config.yaml
activation: "swiglu"
tie_embeddings: false
optimizer: "muon_variant"
grad_clip: 1.0
train_tokens: 1289000000
dataset: "wikipedia_en"
Below are experts of layer 6 (counted from 0) of a mixture-of-experts language model. Rows are named router (the router's row for the expert), down (a neuron's output weights, with its number) and show model dimensions 64-127. Each number is 500 + 25 x the weight over its row's rms, rounded and kept within 0 to 999. Numbers have three digits each.
Before each expert's rows: a language model's description of what the expert responds to; "comes before" lists some tokens at least twice as common just after its tokens as in all text. This comes from a sample of Wikipedia text that the model never trained on. Tokens count by the router's weight.

# expert 45
What it handles: Year and date digits
comes before: "9", "7", "6", "8", "5", "4"
router:491474543461478514492501507531482524519522515493470462554496478521475471528463501511508488521511468532473489516530516488448510444492539463474481483541519512518510490490499521513527508483512437
down0:527482531429467514510513465505478451472492437488483519572478457495510499508514494521498493474453476523512495515454491520498504509485493501495482502535469530480513504519494500501488493507507493
down1:424528577524491509477523511526508507535535519516455534486479518515519501489483493500489476522484504478499520479479513454511467492485522500471490502459515493507527533516446491477514515493518507
down2:469505550491433532497496502510530517485496487516579530534512515489530491504465493470490524511528501496507502457500498480499499501499527474462476488522516454484493514539459531498508509479482491
down3:522510538485509493493477514545570436523486535476520521508489505527545476502501502511530477537474487517441520491516524487485518523500490487482468502525516518458494516493464512572486516534530460
down4:525501438496495475509475501505480503457520489503458502488496488492435519479518510526490492480485486480469447508488508519485476512516519493526497512439522515490488480483508490494526504516506474
down5:445512525531494525508476467513499529552530509506526508529507483513518488527513546531475522500490485527502499479496491504532469491510493523505499504500485456489479542475535490557505483493524503
down6:500425523488533528500502500527516521465476463479523500540489502515508489512509490527520526514509492462533502462513466516458496453468513499468469498515527463525515495483541485507525526487496496
down7:503488623492516488508519530514487539511552515490509481495479510520531475461507493540501487523465455487508520517522502450516523508507476543515482549506466521486506518509518515463487497502512458
down8:506487404491415486521486482528503493533479499552542507513479527515498532522486490469486497531516483527503492483500507483467478471509519497508547518505515473480524487557513466471519493503488484
down9:452517498482510503508519521528469508501491509546521488488482487484491479465493462454456513472480499537500476523548508498508510480494481477446503502525472472519493454488502497501547520514471546
down10:530499446515494432513525532471515536468510493485510488535465493504455476502554499486529510466493506559507515511532510513523509515483484459504473479472525465545508517494532510533506490504485518
down11:496495565493508501537542519482529493551493518494493483524491498538522500512511498520513531524508526491509515523552508483465497475532546488519512480492469494524475440524510476482537509564520531
down12:479507522509507521504541468503519488494520494488478530478478510505522495495481477492504512486449487481479510467493506504517557501547488509510489532484473493504544500502481519412505521509529517
down13:518512544474464520513501501543493490513536501506489528514486524525500486538481530504488505538452490522485518534510507498557467515536500434474505510488497477506514543486481458559487532461523518
down14:481495481490510563488499485514538536516476508487521542458502472528487472519496487513502492492505493482537479469485514523466505452524509508521477516548526497481513519531518472512528516511534471
down15:513527486497523449555525468527496447483492524515470507521509498489510517475515537467526466507535516503516511505463513474503500490453461493501460477496493454521502447441533481518468511485489523
down16:523509539499494480488503474472489466458475485520490513506506500510490527465505474507482515501550474494479493499522518527482483504512524477542502482532451510489476471483466493518499526514477471
down17:516503518517540502495473515508480493485517501468504503515485489488482492513446475501485504509507493536440492534477539504489505487506489470448523492481499521549485490520528500542509503524497480
down18:497502467463472490497536472500504527455468517478484503463498508510515533526501463495451479501525470473509472522517514531461447467483511484539488495441491483504494503479515475507507507488484544
down19:492533477488499484508493528484493465489506480473537506510485473497463500490487504497492496498474479492491485505498512500495461501530507510517501499490526479498526524487490499494495490517490478
down20:496484471527547471496505549499486491499535483490496473486503485532479446516534479497482494508462473495492501501482499520497451451498484569512507491528488442484499494509507490527514497447507538
down21:502457547477498505524464521532466507482530485445510496460520444510487500454463486493475477528502495530523508556521502470480526516498501563494467527530421502496497484536503518465454518503492512
down22:530495530492537476515452498465501508486492477479501483486451512493513473496495475486472527502479460483506556484516517494524468474483497510508516512488448509489493492498467471505473493555527518
down23:531529416471577482520543487503536514485498502478537468511517503473513485510519521502526498513489483504527518485480454498519510490501523497522501518491477526496539454470566537519466513502538576
down24:473533528494481473501542492500548481503524511510506506471538492490508451591483514487496479502504495466475530498511552478501507441500478447504503516503471511559449513445490542485491516520516509
down25:499505494484572495550498476493532554513479501520518520507535449519484525507507508525492500449475452541509476473486490552497530504476506488448520531469498506431471474490543472462495516503497532
down26:484491461489479493490527448475515482506537492492547510521518483514490503473482503527477460490511474461507478501521543505483537507490524503528510443492485519504492488506504491540513518485497519
down27:479489481526503509464477451445471502451497526468462499523497527486486507486484528465525516468508478511484503528485514525500484474469492518471549509490481505498485516519455518458503470519510517
down28:495473472516512521499475501511509520524479498485469455472466491502514510490497478495512487508514504509474519473478465486519504499543491497514506515481549475530453487477542478471512497517505489
down29:463493513459508517459519517522480512457524472517513501520527481502520516507464492524484527547516503477515522508491522486507460478473473486475528451485483492492513455541477516509465523563536503
down30:498493636560476485449476500516489491490509525506517490487500470499476499471526521517519548505492479470527547458505508490529485530480486481560521461524468509490495505458513482494501487510531533
down31:467459515489483507506492483464511440523491511521505520526471487454502560468495536520528509458499506498476492539468477516551498508504528502523507479508525495475517533464447524470488509479482426

# expert 18
What it handles: Leading date digits
comes before: "0", "9", "8", "7", "6", "5"
router:487498558495503505485484491458519523490560516516539534541523468513488468501481523529543482518501479513481506548497507507518446496483493510502518504540551493497502487489519499518485468504526496
down0:489507496494502517523471476488466474520512486509521455499539539454501536478479546517472506474499497479497478490502525513470480506474488523534487490455515529477519513510524498509482481564459476
down1:504480494533488535528472470502486512451512528473494497470492503553483454523518564485438501474491460486487479496495545491489482514509481483477541499557527507485502515531520484509502511509518452
down2:509515469515523497520485550523531514472481461490500547514515504480516463452494518493471476487483464490472519516496545504486528459516501448517476499504488522495551480509510514495512523497484514
down3:556487464523498562493474518482495493470518513440492469475475479512535476505534523497513485495471516492512519493528458499502498519515518515482513485486477502532508467501484441482510537526551488
down4:534473550470533505492528475502521497483543506456500440550452555475522451515459517510512501467498518487531474506546499487480453536502521489499523481524545510522465512513512483462500484472489512
down5:499513555564546469496493523468506460498497494484528529525478507510486489509489508496499470508508477465498467488538471516476504499526508562514498455487511542482524484517495524507546499459477470
down6:474475521501487512494520511474485474516446496524494524484493476443485557493507509459514519505541524522516490511499526526491508465476460481489431503464494492490498477485484527468468471518512514
down7:473509528541466515506508491528461503522478518533529482515533468569531489532492492481521489543487485522535460522488491532494471503535518464499452539486491495479482489490468472484510512531474501
down8:481501559535489499473521508495490518512487506534496522509498511518493452552548520533539496444505509517469501501505491543503513505488474528517467494486536522484483482475473487542548473505522498
down9:489527503509482469488506506545480544502470459501462554529486493517487525496519490528509479493505502495485473451559511519485537520486492493515510494500491521507518511482478482489528468507467512
down10:446488480502516478473489538517472487473489516558480506519489486478488502520516473504493502517501505452502491481524527561484503543504547462457486533518494517506506513450478510492517504549508526
down11:516460504495482522553545482495521519481494499469450534517504461528500508476525489512527462487477511499515480503541488519515498519511510523525500535507503473493509498485501522503514528531475487
down12:460481527499521469492499503479502496519493417506483472485480445502483468503522484538481480527498494484508468486506483474520509480500507513467465513492506520513497504545483491455495517433486486
down13:535521475468499504500472467532489495501505499495519506509501543484531505467481481499504497479457490507493531491472521535545485455471529479508483508482502433510484492507507507545526520473502501
down14:487533534502504453480482479515512531470536502512550506491500503534509481502508521499491570515521510512554517513468492534489511451510495521525508482536522535504499465505496530527561495509516486
down15:536454489467505487521507513470492455496478500530523489509498440507517485480480491555495483483468503508502496458462528500524517497518496536499481488544522537500491533462492548517513508503505529
down16:451535448470502494558530489505517518522454473502448517477514491443510548511480476485494504498523520505501484498462500522490499487515498521483510502482514503523505500505487526501493522490474521
down17:478488539488477529481499495488489470529463502556470476506465488476499495505506495514532506523497484487494513458503493533535498482521498532525527526479527492479469502448507508521475557489512509
down18:509511469491466498456472461489481482521488512507440498494521463509509524549526506447494440513487485531529505537546507480453505503488506534506537484476500527467490467515480531522513498503456472
down19:488522608495478497510519510546527500511556518475478460513422471514510437511534518494499535480539486527488493526509497532520473516504491465539456525470485479481468492489499506483514482545503494
down20:560522450502495501526523517487506496521467459502514510483490498489520528508489480468474464476488525472542507477497507520501467496474504504494518460508510548511501507518480509490503523490522460
down21:537500494491553511525482456521518496475536511477529487496513515492493493461508466509525481458537496528491481487485518472483529487482508497509508457482486518511485508514488481491527501488469474
down22:519525414527511545486508470520477529538487499509505457472443462482506484507496511487501548516494496500488508470435526513495470490503548493507518556478485472484468480502500527482471485541506525
down23:509432482503506470500512507502480470484494541489520484467524488496494519468515479519510535486497528495508476475485509506487527508504490460526513517497494510485456541480512504436495499532473506
down24:529497395505476497525476558533457498462503466526477524442539516486468499482491468490478490547510483497526522493498478510503504515530486504464497495510529510537519525500481485500525491517522512
down25:546540478497462486531528519515470498531442471522501463529507511517507504513478505489522470490526489534487485508523495500487505530490534492475547484506508484532516529497489491513474526514513450
down26:527514466515508507509492479447510492519503489504532489491479491477514489497492488499530501531513531490490504474515496530481468490485537522476499503493514486485504487518516470505516506500502481
down27:468484511500480502517532475494479532541492511503511529555483505476525494526512503488511529524485484507439553529474509538503514525489479526498522482475473507548501525463515459476483491522483554
down28:498538435543516490434480526484523514530538513484472490502472491513463545533492463449481477510508525526539517451500516527521506479525478465496520513496537513497479494505474528480495447504501495
down29:481498466478488497508508479490518499508478482485444525502521461473529483487531512463537476482525532528492526508482494516498472534481505533507516512500506495540524479504477486450507445509435517
down30:521540525510499527501487497518438512544538486496518480469512503515491528475511485493484460502484500515502482506515487477530542481525533490480501513490510502465474524482469464524510500476513494
down31:481456491512483472514496530476501484493513500425461504509485516509479491482518489552536483439469539473497502496509485487459528552472506506509507479494445493502522517451521471466516516503490488

# expert 56
What it handles: First digits in tables
comes before: "0", "3", "4", "5", "2", "6"
router:483462529510520523492507498469508508516470478516526532524471531466477494476515481517523493485459563493521542445524525531516541493493477487481492511493525534499545512494515508528500486494509512
down0:473502506509479515471460515526584522466473501493480467498482492498523509483455521541475548475479466518530554484508552506500490504448508476456487493520481499483518490494526518490491513523498473
down1:523453526503512477520496545488481488482503465499503500523477477512522476465483473490507507451494537476479508449478556441485533527490497558457524485466463492504467475494535522529538506511470530
down2:503446479501517494513503506525522506525490531481480460468523510490485478456517536520490532495510505490486533522522496507529479481496453500558495476511516536463505481533494561466540502507503532
down3:514498560556489512459551487479501493509541464538543469519474516512477469493546503485509469459514506492495472487459462505504484512513452516475498512520470522478509477475503472513520501542488526
down4:493498549530521489515449521551503445572519560506491445452465476502538505510504543481508485519509490464480490473535531509539482495512515476447500469514444507461503460486519462490483525520523496
down5:519509523510505487540509494511545515497537424506520472491518495483536458494535496494472493491489495481486538516525515477493474537483517523497446483483483498558464463468506497479507515496487514
down6:520493492482495504547479496497481506520479484520536499446525519471489499535506516481452493501509468476512497482486493500495505434498489501482475485479473528492505462490503465500477500483536493
down7:490482534477471522536510501476515503520541485472500497537483522509516496444513506531483539487524500492524512523488496513505496530488496506518516487496515446490496527518512476503529493501506504
down8:509475523496509502517502504471521486537481508516525529480475529463463492548462475476516474516504490488498486512493468485509471483515498504512518495453504491505507462504496490479510512527507503
down9:497468597520477507462507462538515487492489444517492496465449485484469534548515491453477564476518496486486534478473454510478535508530492523522471478491518511493513515517557510487524492517480492
down10:508444514548517489506471493499465537542494459530523460524511497522485526485487497498522514526475523480442500548530489530450507535506509507473511448500475486522517500498503478501544516492528479
down11:530529518482467517595540479478492481473509488463518490473542504450507538467461486457496482481498492543513527509486471481475465542500504548549494511488511464491477549479467528537524458467519481
down12:514505460480510463532524489507488442475514487471496491461496480452523528497503538498516480486512480513514495505511517523493486423516503492454527468507482520518549493478474481501478501507487522
down13:524507514524481482504514520543514508522489500475503549497496499534510523509495456535526445525483478530509475466485487507522557528485506531502510451501486506464479501523517544549466504479506492
down14:515493490516499519467511574479493510511512496503480509514544507507499501529523542520505513514504458507517501533510481510503503514488501469497484502529477500511507481547508478527499496505532513
down15:505531447474528512495514491489529469494502482478480499482504529496540485475516492545492481467531487499511508475473504550547437481472486503484486494465525483495507517493491504483463515515473499
down16:457487486503507508508524512498491494478515490499530530527479523538498443537521531511505532500494497492524447457498482532514515485484486532511520502469495492490489539497509519514523545492476479
down17:506488498500495474495525482493482515489502508515514501490463521495535503546552493489507480523506497526509566493473525520497493534466526510493486521519488472529448483529480490533523491535499525
down18:473496442515548475499513489504505490493509501479518536490529473512460465511556468493520476472516523523493513497511516504501520461470461510508484490521519513523514471481508483501496510511487464
down19:502484511492515519499531459463518503497533474509508505470519527492490514485514497480509506536525530493569445511508533467464484522493485492498515507509505537530508518521495485444475466494513489
down20:500472527508505520479513475498483468504517511501476494486472503494488482474484516500491535515508548503473516506477488521506517507511543502528477474503479498498483506500494475514498455532499517
down21:536495470473530520544498494525494511466485456516464469503496478490507507492497540527506518478503462513537534479491491492530516478482472535509496495455481495462518512493508455480516488471502545
down22:574508538508493517477518524498570498554518509464510510472519444518471472514511482505508475509520484523491496496513518433537539486509493526512510498530484484434452506483532483539496509530487478
down23:483528505513471500523488510512548519531519488520514498447505507460476470509481462437523427471493508494470493466471511468513515513525486518479460461510486521485501523529500528461503500504485471
down24:467471514445474513477514520455516490511503504452516508500470519499465508566504494483530499479505510502500542519471503506504504538507516487487534553526490495474474506489493503496521484508451506
down25:449535538480496495540519525497492535502488472501479498505533474499495522488457515509488509503539532544474485481536514514496471515488484477512481475467556512502523495548481499512459510480504497
down26:507498487479482508557487501518502514484501489493493541489505506471467504482517517520448502471512513514491473444500491490501462494486487476526500464513483463492522533503504530530500497456509502
down27:483482437495507504481478501489508553489529494489462500515494504499533524520516469445500533481494529474507466473531525487491462485522490516487469476487478502480528511460478490491499468529475482
down28:462509512500528515535527459497530449444512534470511568516508525430517490521498549505546512527497516511479492517483460470495576463512478484501433523496483558514486498499508479490483491497498510
down29:491510472533502516491544505516489486471484479490540469501520482518475509517519454457518536538523484501494478484558460479570524525511505500532474508454484526480496461437452534494461522496479497
down30:550515512508522486487485529471489506519545480503489526523527491503471560559486511487453551503515470477479465499471488504497476524510515561472475472512514497526484493471505504516500530509504497
down31:495477501449541480529523529530511515533553449487455509487500477441508516554483512474465482514471518488471510535504497463484499511546492468488500538519471511516502497469515515454491518527482494

# expert 39
What it handles: Articles and quantity words
comes before: " ", " been", " a", " year", " be", " time"
router:484488478480486531506502510448514480525544541475530506498503480492499517474484478489460507501517528521514489546465464516490528446492569514495471465492513511519517468470505509478472496517480502
down0:483525482478533482481491461542499546508491509460474475474469505490548509494520468496479514523522520502452466521473513522466434523525509511474471481520488492473515539459524469470460542506488483
down1:494554403485490520489525497513508496467489549514528505493533479518573507473509476522510442530528475487494478535509498456514489551539509478511480505497491532478486484528491481535514513496518502
down2:492480379458502480486515485483487491471478495482484513476517475537511509509499545509519490478513494525502504469518514511515525484461493498539505515546462436482503536514516503479465521496473486
down3:497519473513457512489482495509516487490498483491491540464525511465539494521517473555530481464510482460513518509554536492435506519518472529540528483471492455476512448503471502506522503518532501
down4:568507466498538491518520516545535474523475522473454513501489527502530474486436481491538537544481528459494494507479506511490517501457511508496547548504492497504465490494486498513498526478466489
down5:518511441478527507492509535494536530526502475536476496522467553458501479525536533516497510486466497522478438471521457508492493502545539491526469467488480501496472517510473452490508524510476530
down6:497482543538507490472522522500507519465499500510513513475538515493521540514483492531474515482472539527521540519488485468476498530496557491482497465451524501510501556533481517517485458523507502
down7:502492422466511477492473495473486513511478463533464487527469499478496526507550512474515570511479478501457489502516529509476522521500528510551480509499495489463500497466550512461527469530466511
down8:485503545516483516486496521542493498537497457531497484488468527496455455515425535499518504524506509497489491535452446489486516505506499540490500520494506478496466506469501503475531469531548526
down9:550495463513505493476515493510491501502529493476469521487500484460470481471500510494466497525513503529481463540521537519478484507519448496475475509489471511479524496543521498501520462569475464
down10:504515409536474479447516509504474465488486486507491480509485487493481512519506543450478513480527510518529515500521492487495527523478516525498437489481535523504468524480515527477492518506498484
down11:493493571520497499464534536506474510483499525497479501463466487510498470468451515474494483476492524526487510494531487499495494513499468497515452498500489504510461479528545454448487481474509482
down12:543475496497490478514512498512459485478457513471480543510496512463511483527531498501486479497489539533493496522536498480463482493543507536478509446494502475485539490502514487504517466506463500
down13:503510499510530506529467487514517479471574483519513467528496478522530483498526486515502501491524520490503499463474527470496485475519524469507497487526528551497533511524465515476538495524502505
down14:505529535508469503497536501504501459481506488512516466492495536482499534461488523497499449473526453478481521539490442439505486516480503462514489511494497517476497473457490511535462479520544537
down15:455524490482509515493483509490475515496495460503461532495457492441481480476514527542462532479532489517508479505542511523492509497477488502484477501518512501523517479486493513485480484501500513
down16:501474472541549534534521518519490488514520499528503471531484497472493476545470493495501504494551493502546514498502497476482501493505500444471423487487487559528522519506521558506476476472474531
down17:511533498481494547453521484492507448495548494508444506516515487482492527520513529517482542515534536507480527513497492456499511521531536534482521521468458413534515489470520488549484481483518504
down18:478522521486555504480542485507524516549477458495456485506519474522521535558509521470549512533502441496476488500465469447479492517495526511515469483539532519496499486516527515523526536491488479
down19:487549548434496516504494537500499519466474501489449516474468502486537470444497498489546516523501451506469482518498512539549486524485509457527485477512494473496464531496479519472514472495551468
down20:485499604519497500497535501503497489466536480487484458502496459458517472499457488495530515495465496488514518525476484516476468466466477504490496522494503519521536485485527505505463487527495527
down21:505485492475498509518459508508528493474495478538534460516508472491475529531505525503510500521511501540532529516511446479526475494519475500498533503514558478540500464501527529548505506503513537
down22:484480474510505529500513467518509512469530469499496520487504519474502511498517502518477524529507550491450444505492500514507556500512505498564459535478495515496496495518476528499461489508529444
down23:529451607481517493560500491470499473468478506520545520498497518517486503509510498517471435525466477443523500495503520503494489463455463488456522515493502498452497503524456479497502489520582462
down24:534513477502476520527500462530474496495484494497522471509505550506471504521431498492495463461495476520411473481494487507527509516514508500496506514525494468495512503508494530444526515539467504
down25:511494514500487522514518510493497465477486534509493495507487527512540517499481502482512507496531468532531473509502523513514484536480503460511505444483499501488483515500494479526466505493447484
down26:507506545501511544480484529504528481513501523465481503524496533488548473464557512507463473550505470519497473500450481520530516451507503466470510492464498513495507487507493496464493529545465434
down27:516545512541521451492531527481451482454515528500477508526523448503522535457525494482494517502527515517500502493543497508515476546452486463507530496508521521501488489499525483517531508463470514
down28:489477563500498520497439527492480493521511487505517508433489471472499500466491513500500529458495540526476516516505498470485466527510498512529511489530503520499501516493467486509539532481480486
down29:496509483507521489509458474491533516524511493489522477508533480493467468500443461468490510482536507529465520491517497488525524508527471464526484489516528486540541482512533496478497478449509540
down30:514526463495542492512556465447453480512512468489470470459501484539496450523508504507479485483488503537526540487465502526456507467490509501542524514520482512500494522547476488551505490528517485
down31:477507533470507460458464517482517489499479480500497503474480473506450557487447479544509492493512507454486482499499496498490486492450487479503464504483494509448507464447536520475458466524470501

# expert 7
What it handles: Expository function words
comes before: " the", " a", " it", " be", " that", " an"
router:550485464511479469504501490486508473450470495502512567546519534472478510463472502482513502543513500537479517507472509501516494456466530494464511504503494493491497539506502531472497504463530483
down0:441489493481455502556491540503488501461495533475468520515532489472489496479474536497515520483497464502491522479479471497539467524516536521537516455494527495495524474516490535469519528498506482
down1:511504504465479509466538483497494496477505531477524501471476539492507482500517499523488501518485520461478489486510510461514516473521515493552469463486534471518470451474510517526510462500558500
down2:491468535492533502501517471505431520496507524467468495525480490514496488508504484479475492508494487484509483509482496481542565527481524498517501537472489483499514534532520455459511509509494495
down3:455520566478493503470536510528525476498500511487478494514511495537529547446520496551458479535447525520519528529485499519513500518523499528522467493475530509503543513510487548461547555538466511
down4:470561488534496470455476481481468469475465462554504549505542509539530491524501481476488530487486502497533463531446506512498502530483524516462495500491488497553471527501519539507468486482475496
down5:498504469472473501461512495533546487502547509486501523482521477460501491499497507484497486502515523503488477493491540485501450461513498457499488510485503523531536506498451493492512546488468511
down6:530505449517498545500517493531481517480492512454512499475529479562489506500546509512461544487469488527523517495481503485467478523485461554532512505502491505527499524488469495512497478493509465
down7:509492497477461524487499494480472524510543533508501507494512485487468505473522458472489502510464493534516518533502496477507476514466489483523510533509457507490519502484496527551505508475501505
down8:505523517490472518477452542508540529489509528535532444521500495474508497524501479451510479503532446468522478512510519483551501479493507519504515524538498480541493513489522487494468494581500457
down9:489537442547491517484505502532494555447503536524530516496487527505489544481508516492523514525495483499493503480498488515499515509531574579482501498503498476530447518491540515519465510517490491
down10:487533495505500493475500481487472485478502494445456491521453505493520460518499445482489478517482502472504480510475482529561511510507488440459485470476550464503474529503491523473509460545523468
down11:523514498519536483484479506495478506473457546495523506534454467517496493508512511531499464487453544490491500489542513525501477489460446533503523430505503530490466492505502514497514503529571490
down12:541479448433466477511502476507502521515471499462516490497507450512507510532482512511495508530493465509470491535517500520495488492467527545502468492502532450466504475530565484490514507460533489
down13:450485489504553500478466482538531527487524471547487523530504479486478482546497532523500517487527541446523508495505483497491477512477485491512484531501443488517483468459538467489501509493498546
down14:453533429490457505460498512562527488485516511477507513485469501511501475495516534521470535498494499535531525485512478511478493488489478495530478466474519467476490443552527499468436516476520538
down15:524500484527534503506478489493521517493490512529468452486485514536508539444490494509498501500494532519467501465469536555528470457506508482446496534509548478498491484549486485509479536471496546
down16:484492516470526490487538545502501526477503480466502500516516467554465507454479521488500468549515513535491540487508527482495488508517526506494494446532476501490447523488499518480519547467474507
down17:546546515453528482517488521507513492497480507511484492488489481528495548458492514509484452501451496477538499500501527518507495525462459507446531519513532511480462529559512534490524474547502497
down18:525553475500537485517510458530531461512515483497488474512529523501452496477501489470517515508522526484484485472441537515488510495433495509472478447530526535523486482488499552490462522500495507
down19:476513565552523507521467499529495464476459471470506484513516502501548498466518487483462483497500523548518526498506506512557526514472500492478517503528496497457465528457510450503488497530478529
down20:508507515519555511462450499531494507501482522509541489524466527475486534516500479490492484446498548501488477482532504536502466495477525476547543482524541506508506526467503498475477507500494527
down21:515470538515502493467456483515484518468527508477486483459471529477517573512545491495511525515459537529459502516502488486498467485537494513511513504478482522487539503529482496484517517510494458
down22:501510565537457519477508468486485479544499509512520519510439487492489480517519482512483469485520465488529505431549550480508469520466488506499473535474476531528480471511519510493490496496529450
down23:503508551433457512526498500489475473508491494530521499511489499495462492504495503500501506481479449498494462526506474497475502515505487476525470490506456550534545471456512472496508471499527545
down24:466535491471509484521475488468471509493532533474492486490503528480486519481513501496532509511496529482544494507512481492514513485475486442514528536512553497528514461506478543504481515511463512
down25:476488417493479494481532507500502475500553508491506520536508517472477499475476488509510508507499524465500514469507559475473503539487509492491538530482505469484545526517534457474505465497451548
down26:535491506510525470516525500467503524476470467501497523498530493520509487487527527491519501569510468530507509484508489478512505514490517496488500496522507513525493542468514480508503510494521469
down27:539518456493488490512470511500467493540486493499470523527480489498479486508491505466544510503474476555512539483452514546497474486496509511466482523507497495498516468486498531469483487474513460
down28:495523483519444472530507497534499493491459521513499479485498513501449504479496481533508427512492496527474469509517477528465519481494541469515528508507535483468502491476500508499474518478490528
down29:480439484512506508508531492533503536493507516526476460516541485533506521484507499504504512503475485506495543525493500508490466542490513514523506475466500522514522452490489524488503468547427493
down30:516501476486472474498472505513461474465508500457490547499509480502492505516514480533497558516557526506495490489521552474469508522499503485520497510483539487456478532503525519530463570490525524
down31:503488399543497466511487495504475499498498475490481461546513522486515540442518524497503537501484524478507504485480484481498500521475515519480523522521492489490489521538495466468459507490542488

# expert 15
What it handles: Capitals and digits in codes
comes before: "4", "3", "5", ".S", "6", ".I"
router:495508523478528550459503468504507508522524493483516488506447499488477496466486477536469540486506489534548451458524489498491518536512509466478487475507530514494497457437520504463479505521475472
down0:494515519522508469517489478484488480482509506494564553492481439466517527445479478555481496464498459538472509459523466490495475521511530538513480505521516521489539552486528503529489519516507486
down1:498526537519483463529473519498498531488472520529516422479483466469536507471503529501553503506481471492506482513498519533499540473497552540492513512455463459493508491542540466530480518515502460
down2:526524487490533526521498500490533514523504507490523493512484517449491499509463480555507474529530497498492489466528487464508489457499503490519449510528519470546527497484488522510463509496531540
down3:497562451507489543553523535503497523482529514549513546493498478505526497490514520490483524495517483513488500513509520457494534517534500516538477500490462492485512456492489503465475461458512468
down4:488547476487569483530482486508484512502439535502470506499470503509529464524519468530470518499519486489451531544510493475525484504474513536504502500546482489491494490545524499518513528493506516
down5:514527470486518524510475472512526497477495489510512488514514493490477461502489484502408513554492478526475508517495531532505465486511535511469508503491506517462524522509466459523467480478496489
down6:511525487499524578519513524470468470467438499533484511478530506490496450483497493477469542489478469521485507530545489493539511520504545474510489485519502485520498495531504469519484488499472409
down7:497482446557525544518445537510475506487504483493483506517474490463539502536461506539454514515422458510526560518503512492521451542527474503512502499533513481507472497478486509458567485528531475
down8:489504517530464530543511489474464484513487524543504513516510511510531500471498465510504546507493487507511487502525485500501524487537530518473497463481502486531505512532503486482474518490468539
down9:504518547518515515526504474495470469529530526526507504468514504500531509474461496507487545481519492490494507475530516502539505526500529500542516491514494543517525493510490533471500526461540485
down10:444483459498507517446526465465460513485467439490487502500484521493455517484521486506491496467467531551497512502522519530489459529492519525517492550566483528494507533481505517513521494492502501
down11:496487487502498511484468468493498529524492469502481540475477440494523559568498479558492515500486513482470517508526510491479495491493483456527492547540447532506488474509487505479492502480518513
down12:476526449463500514449534432493527491505514492473480477500496515482517493445477502521483511527491491510456471478505530483505513511498515507468554492542491509521539428518449519473479476501489493
down13:497485530510497530516504491491539523525505479508465547534502552544510508483522464511419511535509519516524481506502489531472494513516459474514530462502511448510457530516534512516498504481515496
down14:511508472462512488477481543520519512498525507520518510484497495513522473489463515486525496492502518509522462499494475477500512520541455464525485494510472521502467469490481501521513505504480504
down15:458506491548559493469493474495533478495501519520469478502545508461480498541452490514465535526525491463484499518505523472517518545487524478509509507501493485480513524507511534523484514502482484
down16:528478507502505534481478480542565506515503543512497504477546516473538488540490508542485502500479536521507532514470502515465546510498490518498495500475510488479485525503564538464503501512445504
down17:513525571509499534495501418496537515493424519525444472465523464547537496471506471516529529473490536480524523499492532495508475550511500553499487517499489487531473497476451480502484498532477517
down18:520494518521521481542483482501526507461516509485547531516522523497476518493498504490499448490504498497499474484510495529456484453459504482529483491528510483463445557480521497493551473469474441
down19:493549484474548464467545506496471508478499492486488518475455505505484514518469527463518488502476486539515514544453546529547504506480488517518509502525479479494506474499512511536475528458514483
down20:461472504502498483470514525541473498532465483542541510504522473499462526507506555479489486509525478518512518475509500488507501483481481488512501409465547456479472575534517490512510489476571517
down21:469474508471480475470485486495527501506531498485473479512511458515528461489479486491531486506493492482454493484531502486443491497460475472461505488475534495530474552492546502473443553510474496
down22:479497553525523493544490514549518508516471508466488512441485523521481483520530448503582537501482503485518513476476498530478512496567498516509464497526491525478554535505481498435511534479489465
down23:480502474519472511533504500468550427531488487538517476462484489466525509511513528516502456509487525526495487555472549490453504476490533488464464521450513521505486490509499488454475480512552475
down24:502490491479470477531539520486510475526460530548494485482500481506509493540518483471474532527480516487556476491477537497526521440499482501455508510505522499515528476504475503491471501512531496
down25:557475485535510489437542532495505507495519496491532530487489484512501526539449496523526490465530505477518468472494492485490528517501502504525460539474496500491507514505533490514527510546441483
down26:478502470505510488523488489505515516490486482494449521543475493530503479541487535513479493488539511509505460486489472450499535461519479497524505539485463527477481433481488462502462441509502507
down27:478492544487513522522496522487512457475500515494493492495458483495487497492530489466473457488492504472465535492465538500513505568499504479466506520491506504515517522492498497508492519510502435
down28:516508503495493504500481530496507509467516509501510474495549470512492525472490519528523501548529501494470496472490563548518523479471472485494499503527477533534515492477527488539487479457500500
down29:501496506464519500561510487469478478510545532506526482514486493537530519496425530501519485502450492414532477488521456510556500530522445489504471498478500435486507505494502541546462478528501511
down30:527475532509479487487456474492490513488518482540451498434517540519515493477520450518499505507504514519494510515506506494557526510495501504517536521526489492473500536504451475555500514472485526
down31:498493452542453503509499503460472517479572458536438519509502488546531509518536466461480507488518512530507470478496509543488474498524509508481480481479521521500565491483522477515564550511516544